config.yaml
n_layer: 9
d_model: 384
n_experts: 12
experts_per_token: 1
d_expert: 352
d_shared_expert: 0
activation: "squared_relu"
moe_layers: [1, 2, 3, 4, 5, 6, 7, 8]
router_score: "softmax"
normalize_top_k: false
routed_scale: 1.0
balance_loss: 0.00284
balance_bias: false
router_z_loss: 0.001
router_noise: 0.1
init_std_router: 0.0369
lr_router: 0.00102
vocab_size: 16384
norm: "layernorm"
norm_eps: 1e-05
tie_embeddings: "early"
optimizer: "ademamix"
lr: 0.000315
beta1: 0.9
grad_clip: 2.0
batch_tokens: 32768
seq_len: 2048
train_tokens: 266600000
steps: 8136
dataset: "wikipedia_en"
Below are experts of layer 2 (counted from 0) of a mixture-of-experts language model. Rows are named router (the router's row for the expert) and show model dimensions 48-95. Each number is 128 + 32 x the weight over its row's rms, rounded and kept within 0 to 255. Numbers have three digits each.
Before each expert's rows: a language model's description of what the expert responds to. This comes from a sample of Wikipedia text that the model never trained on.

# expert 4
It responds to: Taxonomy and species lists. Parentheses, commas and suffixes in taxonomic lists and species articles, such as idae, genus, species, and author citations.
router:140123147126089134107102083143153200123143136118142130118091140147122122116153137138178132128120183125169121069127183116108089135048068169144096

# expert 5
It responds to: Dates and on. The words on and On before dates, month names such as January, the, and table pipes and line breaks.
router:163109169214147117111131190157116193137091156121162115115151088143104131100081154115202093104111144126077113096150156111125075088096117106137137

# expert 2
It responds to: Word-initial Latinate fragments. Opening pieces of longer Latinate words such as en, ac, impl, equ, imm, and table separator rows.
router:167140147166116128103130136159136156194091121168122134084144119138100175095081177160136145103130186141077134068146134096177116162080073110155182

# expert 10
It responds to: Small numbers in tables. Standalone small numbers in stats tables, scores and counts, such as 5, 23, 38, plus dashes between them.
router:191115166173136153143080104106101202189109154155142115102140105160112140144087114103156083142173166115204119101127171167135078148092114177180140

# expert 7
It responds to: Infobox labels and fragments. Infobox field labels such as Location, Born, and Website, coordinate separator marks, acronyms like AT, and name fragments.
router:165099151158160124109094130107142151152102127179098142107114127133089165101115159124175139174148160132144115148164154195159069116109119143174123

# expert 11
It responds to: Construction, distance, coordinates. Words about buildings, railways and roads such as built, station, km, Highway, and digits inside geographic coordinates.
router:171078191193177166103094122142126180156080126142135152111079093134177142107169153185190101144063187107164117112103174103150072151087088124173123

# expert 6
It responds to: Music and film media. Words in music and film articles such as album, song, film, and band, plus quotation marks and the New of New York.
router:169087181150122152086088096081151169128115144092065135065034092095185118094145134120161119167137123104139088105139137124151084176082041126130138

# expert 8
It responds to: Sentence-ending punctuation, quotes. Periods, closing quotes, commas and line breaks ending sentences or quotations, such as ." and ," in narrative or quoted speech.
router:138123186089137161130159131161122168151080148159120141102106119166124143118088237139191120166103159139118115137131175109168120153062093154140132

# expert 3
It responds to: Hyphens and prefixes. Hyphens in compounds and scores like 250-watt and 8-2, prefixes un, re, non, and currency signs $ and £.
router:146078159108132132112128172066099235160101193190120166085137073163096112139130153095161115127124161115128068147149167084138059120112093156128107

# expert 1
It responds to: Years and place names. Four-digit years, often in ranges or tables such as 2016, 1932, 1894–1895, and country or place name endings.
router:138116147168165150126088104139046173157131160147131128101156081146120175108125141113212111135115159141131141065133186153154119170053124152172149

# expert 0
It responds to: Sports team vocabulary. Words in sports articles and match tables, such as team, League, Cup, coach, plus pipes and scores in squad tables.
router:085141199162147132067127109129138226132093168126145108032080127151192102109120134126159137138086106145150090107135182166120104109041113121169113

# expert 9
It responds to: Government and military titles. Political and military titles and institutions such as government, President, General, Council, and of in biographies.
router:134097146156136148121129146141149183158122136158137160092105134158088149108162224093147109117110163062154094134121149055168113182090086122158170